Below are experts of layer 7 (counted from 0) of a mixture-of-experts language model. Rows are named router (the router's row for the expert), up (a neuron's input weights, with its number) and show model dimensions 0-223. Each number is 500 + 25 x the weight over its row's rms, rounded and kept within 0 to 999. Numbers have three digits each.
After each expert's rows: a language model's description of what the expert responds to. This comes from a sample of Wikipedia text that the model never trained on.

# expert 0
router:521494487506514520493492543491485480482493494577480500511538472533514495532505520511457506521510487514501473486531526437503532541495485517473489557519483444558517482469518479511501532509515454560482483519500511473465468532458525505528485458505507522540526517537521461473505505487472539507504510516479532461501472502470542508496457542482497498462485510530513526496474463451502494462465530520493467491535513530477496518483523534509478511490510525512488531520485501517484495514485526505481470507540500486553516468495520479484475488524467503482485528532496508492534482462445463483507506508489490512502516505508460470443513464484527521493517477486489495483539515461490515507528
up0:453535503475481484494527484495496526521523496465534508461501509504522499475474492475523509491522523466490468471506515422503506500511559459510489551461493489509533474529493469489535471474547456512531542478539508506484501519521501481507466507484518475498486477491532504512533463467486481483512477490492466494489478494517513499520540522479488455489467524524489474502475494513537454540487479504548498529513494509498504482473435483508512554449450487525491524518456515586486464499523519478490493519494483518502493476455534465492494505499514476470483489519530501493528521524501480492504524513486475531520503477478540519464519513452539520488501477530477525513541514476510486508500
up1:461490532494499481444580483518489447521464505526471515468472497504495488519508487506520514457481513528525469506505504482510473536493480489491505512538468478491492511478510539518507508481519476526510507489496489478489501533476509503498503475498491502478564487532496507483516487542501511540526481522485533527468532480484505533506472482488510520512563454566502515520486459465506491514468490508501506469516508510520511489496422484456460444506498510519483513498518514478522458518494519491520501489545465474532493454457520524508491496488446533479519542486506471517509457486495525499513460500520471499502441492503508556518547507470496495477489457517466518524514538510509501531519
Table header words and cell contents, such as Date in "Date of birth", year digits, and sports words like medal, Championship, Cup.

# expert 62
router:511545506531531484497457497494516531500488452569475522508494468505507494538499527494495512511485507498476508465540502444485492486526499513504522528506465451508528429483518482459498508497516434555527525505504527507488492541494511502535476475496510485490522558550506459510488471490501545451483541541483557488486498480499556539484511528487506479484490545493481477503498487464540485441513522538531480498553484495498528546474520522471498496490481512528500498447508501449490477469504518467496470521530496505528496487513491460492504497492498475505489516516506491518486498496478468490499516529522476505531507499470513503449526482472503517490505478496497488487536543487463526518497
up1:515530506519574503501505496495500512483502486507495522489511529467528520480516475505501524536436505486467553455530501503524486496493482518489458533491512488550488416495507522492470479490507446489502471455503540496535553506517530474456440499518533516504491529488491483525469541484513499474537520485517478486490497473534489507520481453479441486458523513526493499513477510452516507474537516511507477477502457473488505545485514490507482512461544495494508494509537514544472495471483498536500525516542492502513465511490503474509534512517491507502459492492506503498532501514485453472497522502432482522482509538512502528519527485496496519479473511556474517474511504533494507503536
up2:473486497551508509542496485489472514535525512468505470475494456525519492535508492507514533506526510476480480502505496480523487493498534522496518467482523455496477455490517480475473526507492476529518481485470509529473481512497510513558476506503485481491534472496467492517527494497491467513517553525516512460565475525485498528512556498509508498538464462505537474498462535490486524469501516538506476496480495490457493473488537467481512497531496530533513478525510494500453458475537503529446510540499527462530516489502516497514479518566507477513451544487529440500519528527502469513497489478514504451508513489515478465550499507474540496523514515452451519462517495488520486497523
Line breaks, list dashes and field labels in infoboxes and data lists, such as Coordinates, Genus, Clade, UTC, Website, ″W.

# expert 11
router:507531502475502542484475531502515488488523496578460517485507501497538493501507514503521483506527473513500515495523529443471516509515496528460494519540502471541521512487525472481496546495502463592492488520473510498501485542486512479529462481464512542529503502543522462488475495481478518517488509471499495473479486476453533504504446506475450459467479490507484508495523491468523493462496543467541481508555509520474495514500537534520475514501495550530479522513483517460518448481513524480508471477530469465537517520492498456493520515525490509506473500528503528472532494471470480454489495485522496501502545534520491509527491509468484519484517473466493510461490531499500471513523
up0:538554502502465486470537520508512482513445467515483495479499497484529503511497514505495558521450470478512510516502513465466478452462485544521499486522496507529529523457480526478507485504486494511452513472475532512489495516529554519509518523502487478514533512539539487494509550504520506529498528492515476494499491546469532497448514517481415476481476513517531510483510447495492485510496505502487476552530508522494529511490490472499487479503542506504523473542505491506485513538555498505537484482537481491468488509517500477504509522533479506484483474526557477465498464496459492463464464523451452558508480492498480514490524487505508497492508482526491501514500481519489522438481
up1:474502509531493535490483533510504522478495475520474541510512489552500502525497519456562467535484475495494497493507461507464509500481518516508498505470469500520449496546498532510484497515512510478477483486527485512509451533497514562506500490474489503486507534507510471537510481488492487462455525506451476512485423530472468510459541526465481491503524461500530489486461496516523492480467538523523495545492486501491531509520487505481512507517499523485493517532532487474462507483472497487495517526449476500504533494506471540448507459536508532519477489496473504435505496511495489488504511471538464488552505436486464517484501514470475518482528474519476489461482445475513492476472
Digits inside numbers, such as final digits of years, ID codes, percentages and table scores, e.g. 201'7', 240558'5', 64'.'64.

# expert 31
router:522509481534524513472497537479477522473534495560480520528518473494534505490520499510514473473512487496480498494511508457502494495531506518485488568545495489508477466491509472499520537499528451564495447512518512473460505582456537512505485485503492505511495509530528473456556496497508512466544508532495507498532498485486535524505466537486477492473462534520493503504489492479496493492478551508549474478516536498546485511486518546519487472513497504528486486478489513508503480528524525472514464478512487493514520494527512481488482475531488460447475517532488518503527497472470484476486443492509493542515521469505486472452494505460557534499496484478474499477474513465481515507531
up0:481518494513461489481493499480466498480462482544495458518481462506544474507481473463466498494500496483436489495461497508479478501510480461466544530517524509519458492500505555521476512528501497456521494509481524510470475514502501507524501496515439511482498516554482554554510472529514477453520462514534542535561509498507469508514494483481486441492504526477472515496507519541496472536516510519526547501506471484498556495524505511503498479516468530543529503496501502504523549504519521531484516494523498501526474519513510521481484478524474503474489491516536494459440478525476473482483494499536495490493513491447500522521524475508505527520461480451500482483480517531548528495521
up1:532455454489507504457546515535527408521473533526542515482513507485480470524466488503537510508539478502498476509509483516499523481521505454471489531480488473520527507467549501495546523501496493511486520506483506493522490478502499484490490539478504449523528485523529501503446497539504502480497486489510520503493511485466477574500469451456485504524537510501485464485501522514537512447522498553490506507496512501468516446484530505490529494484442526500503548524492477481440521474502538513524530464497488530515496520491535526496498469520511483495461516509524500545484478491480479477529500517489502488497490528520520490493468498522464483533456486536455506511472493505473512508518
Table separator pipes, blank cells, currency signs and punctuation within numbers or web addresses, such as $500, |, the dot in .de.

# expert 25
router:499510523530546528448495544496488497495526481523465506538514478512511491516495521537488484529491474511465467503501538456522520494517484536491476560525502472524505476485539473482499527509502504575510486513515500481482487523481520466499474461481480499544506525545537472464526507476467501449542534515470534487526475483499545516485491530468476503463472519514497512509477501474502461484465528518526479504541504543517513523484549515514489474482493537516499538475500512469480454495526522475462496478508467478530529461515491487475487481543479484461468516522519528509523481462468464472532488505508500517546540501517483499478504453478532528485522467490506480476503508491467532487508
up0:520501538498466505490490511496507478481505461472510505496488515505517482536463517518507464508487484510489488562543535487482535504488447469521512477502471480493525524520535498522503494479497489521479503521501505514537492511478524513472487536528509539529486487528512496516513469515490488479549480470527497501473445532499514472535508494515521523533505507499476454540541515483453452457539535517512506490535511525480516488530458540481502520462514534472469503484487523515469517480507504483487459495535508479521510544471483456503528492510513540498485507504541449565514520466486509493518489513476518522561494497512481469492487457491511482481542522479438522517435509456466473523496
up1:439507497531483520503467493505517541464515502512535483545494460521502514479482477498532485517445504479516501505507484537509535485514497571502525462508534500500486480527511460532494509440510476478507496525516478508481441531509531507488533499473545527549484540555479506520519495471487464403532528485496474489468470498487491494473540471473478483490504512511560491489522505474479460483466522515510493469480514505503502502543508527482499467498536492512506479461522561463491477494549500480500491499478512436506530523510538475513507483497495496513505452506509500516486469479499481482508493515502524554497524512446496488514504503502527513519494508493521518490513498486509503465528
Articles, conjunctions, possessives and adjectives before a noun in running prose, such as the, a, and, his, their, reduced.

# expert 27
router:499512529549501522511505527503486503456479487559478533569484480499507489529501487511497434493514501496474509489511554455491497481525469534500462526524507455526470459512498469523511527498487443561485497505528502481535498565502498503533507489472512502490485496547545473483495490452500565475518501495482479483522471492507522525500490507441493538466480507516500512491519498433494476497490521500517464481528502506517511510494492519503509494489505512524504513492481537472508467518495518509495426487491500509527497474511534468462498496536481504448486505544495525520534492476466472509500490534509524498519546475529519492483482469451522533523494487492498467498496492475453523516530
up0:506526491519497539481494463529479469532499499484498508509505515544530502505490515523484477541533507467476511481475507489518485497543522515508481516526492509518495506485502498565520552491480455527506491533457503513437467463505530485481463494489460535497457479469507455450416538462487529508495485504429512499498529461497507417535482529475484523550524488496531508521498522519518485477511503471506468511522474472472536481493487522482526507503519483493464504477505534488517521539470472506523471512522514496519550492544493496495484516504504487488515488514508520532515516524505471442472504531498506508486507508528506501515470476513502519462502471492511508487514516519537562520498
up1:507493545540512482480491512539526496488489471521501514505515450502504501519491476517475471497514495539521524512525478494562476530488478607488530483503560466521503489507527452496541499488472497516478479511503483493510501521476505491544502491492478516522488498469505514497510511526536489534498490506491461537524514513544523477477472480472475477526498528501485512512509510507479477493487512472522486546522498519461453463478450465485482496496503538468505508540543488503462491479525528472486534474506492518560527497488506504524449445510473504517483487506479577538522502463542494524491491508506501497505460500477478512494454507519529460522530493488491485461518478533479478473499
Bare space tokens before years in tables and dates, like |  1900 or October 3,  2013; also word-start prefixes un, dis and opening parentheses.

# expert 5
router:539508507497504533485493519504493458501508478577500519520515491530518503541523524528478501521510464508490501468520530433493508509498497529474483539512467427538517466465528491468513520491509456547505478501494512469467451523462512505523489471489488550540494504542523447467494490496469540501500486517473532445532482511484544515494443535474490508485492493509512522497494468447503517451477511531507489497551526529481500517476520519524482493509500526512475540482478525505501487526502522486472462492543499481527492469520533481498504502515485502503490528525509520516536490479446445491496480490520496525502526511523467470438499481495522508510502476488486484487529511481505532503529
up0:466480511501529462488506534503507491516498477510469496511513521487496481517496534523555473533543500546467515513507539473508518492519485543504442495518524503498546506468525517526480494489477493482502464491502546535526521516492519471497503495542536510491507493514542500475487506500470521474470536481564516490518482450479503504514483487499573515499483523504484479494493475492519506519460475521505498504495497501481497509537513480484487471495468516549518502535466494518499509540474453519496435535487448485495541502519445496476494522485483504491515503511498512533543484499463465461511507552487513469520534463544553479477500453527495515499469456467490502465506551474461495509473
up1:463522468504534500507489497498472467506478492523519505560457511503514536483505482526521482523492496556492477538462490445446469544492512544506462517461472469496445462510524477511487505503521482546494490486540477500484532523495511495481490525470510482506507493542487487539523484476501506484514520503503539512506534500498462475523479519551488454509507498567484525506510512498507489483479455554536481539461476478501482487481478505457462495483495506508492528493516491487492512480534494483469506533476433515532522492495522473501471513502489472500526473502441553481519487503501517485526509497527536511511535516515500501490454474484485531499511469484484570522482548519507473497488
Final digits or word endings just before a closing parenthesis or line break in infoboxes, e.g. km^{2}), (2007), (India).

# expert 33
router:514495491515504522482467544495501484476529511533487492490517519518519479549511525514482457480506508511484507466501522465520531498520510492458491562480484463554508436503500486473506527501524448553480510477493502480496473542465508521515481474470499539496554517531514474450496479489468535516504520542483534482507507494484539514465463542493487523486469503519478490518499492464542489418490518495522479500546499512519508531499490500529464499473493507498476553503494489485486478511515534499479474512525494472531514483506545456494491495532524508466495552555495507519512475449458452499470495486520509537520521525506485485460522471470516512465502507494481478487497505498466497524538
up1:483510518538433488491466479515493491517546502550514458492504493496499478552477506463521462536514492453461475501498498495478476489474505463483536546525492473447491500502441514482517557517490478536491509513509482476491528494525456529527504484473515552542491519499487465494511487525523517526527456498491515456498484521489503526460454504524516487481479491488493488473509500494503469468512540520506499488503510505480523481571495491465502552560504497497500518547488538505538468531539512480522491487471521461532480478504492490510519519535534506463503511476476559536467502500491472469500480528526531505472517505491510505508509488521470487534533482504503482528488483526481479468527
up2:524475469540495493536561495471514474464506508487506525540467447479504479510458540465494496513528461544503487476481538492456477470474499528548468538468460479482506477460478510472477492463498478530523500511525566513480538523493491525526475515507499508555528507549498489451512473457478535484506510522553514537502458461507506498505502537492495516476501524490528511431544481488481486478483527459521474552502503535508514482495511492497484478520517484513526486527504508487497464522468513514463480484521464443479480480552469485525486483517509481517499483512507485502472496490498468467499501471537442487507498488482493469518507499486484491482515526473484488512503513492513491505503
Verbs of match or election outcome such as lost, won, finished, plus infobox field words like Succeeded, Preceded, Coordinates, Website, and U of U.S.

# expert 17
router:477516517533523541507515525524502514484503472564496511515539488518514480540492498501517476523547477518491517496490501446522492523476499499474475552504489473536498495484497495502517535492504444561500490509520536475497486587480495484522490470494491497489519508535519449471525492503482558511538491534476508496532483492463521504469480501486468477487467524518493494521506476431488499504494561481495501471521519518493531523475472535505479450498489552496510534500475552490478494498496511477494448513526489488517515503502492440469504504524521473450496506515485528535526494487480452481495504510511494527523553487528502495492480446489497515495483485501503507456495516488450551514517
up0:503465491501530511521494501501519467455510506491499498493469484494480521488480514483452510535477495500513514525483515507515535503473454479517487531523501561489548457479455531510467495509524514465514515506489494493493458477521465510518440476522455533497472516534439500514505535510520475511507465455482520483519486491474521483545518494494480463516507458505471516491468524506538462555523493471504551463530486468548519508532551477500485537528445490492470483545512498533509522492491465533494554470502469478499490489486489557512532462515500512497486517457490513504521518488495487481498515517537508515453463515487482501510492511492510467486512497531507499546488499548500512482453
up1:498473479490497485479501514514472533493514486468542533486557499479470503541494519500494514516463460450480506516529502470500527512474517473461492492509503524480488537486460538519525500499491517516522484557514519478434484530494480479484477512469476521510464499546452532512493557511529533497471476462491509485470497535492512518478449499487445463505493491491465459468485494466512501519518500500490493478480490516519455522521503490483485499518529495511516526520560499503507460459498508496502495548498528521500524505535539478529497482467531521501479534564488469507509434493467498511464481513545503470493556499530498541526492521525471496539533472520507514519498509491498513532482
Bare spaces and opening parentheses just before a number or note, plus heading and table-row ends, e.g. August' '18, '('first round).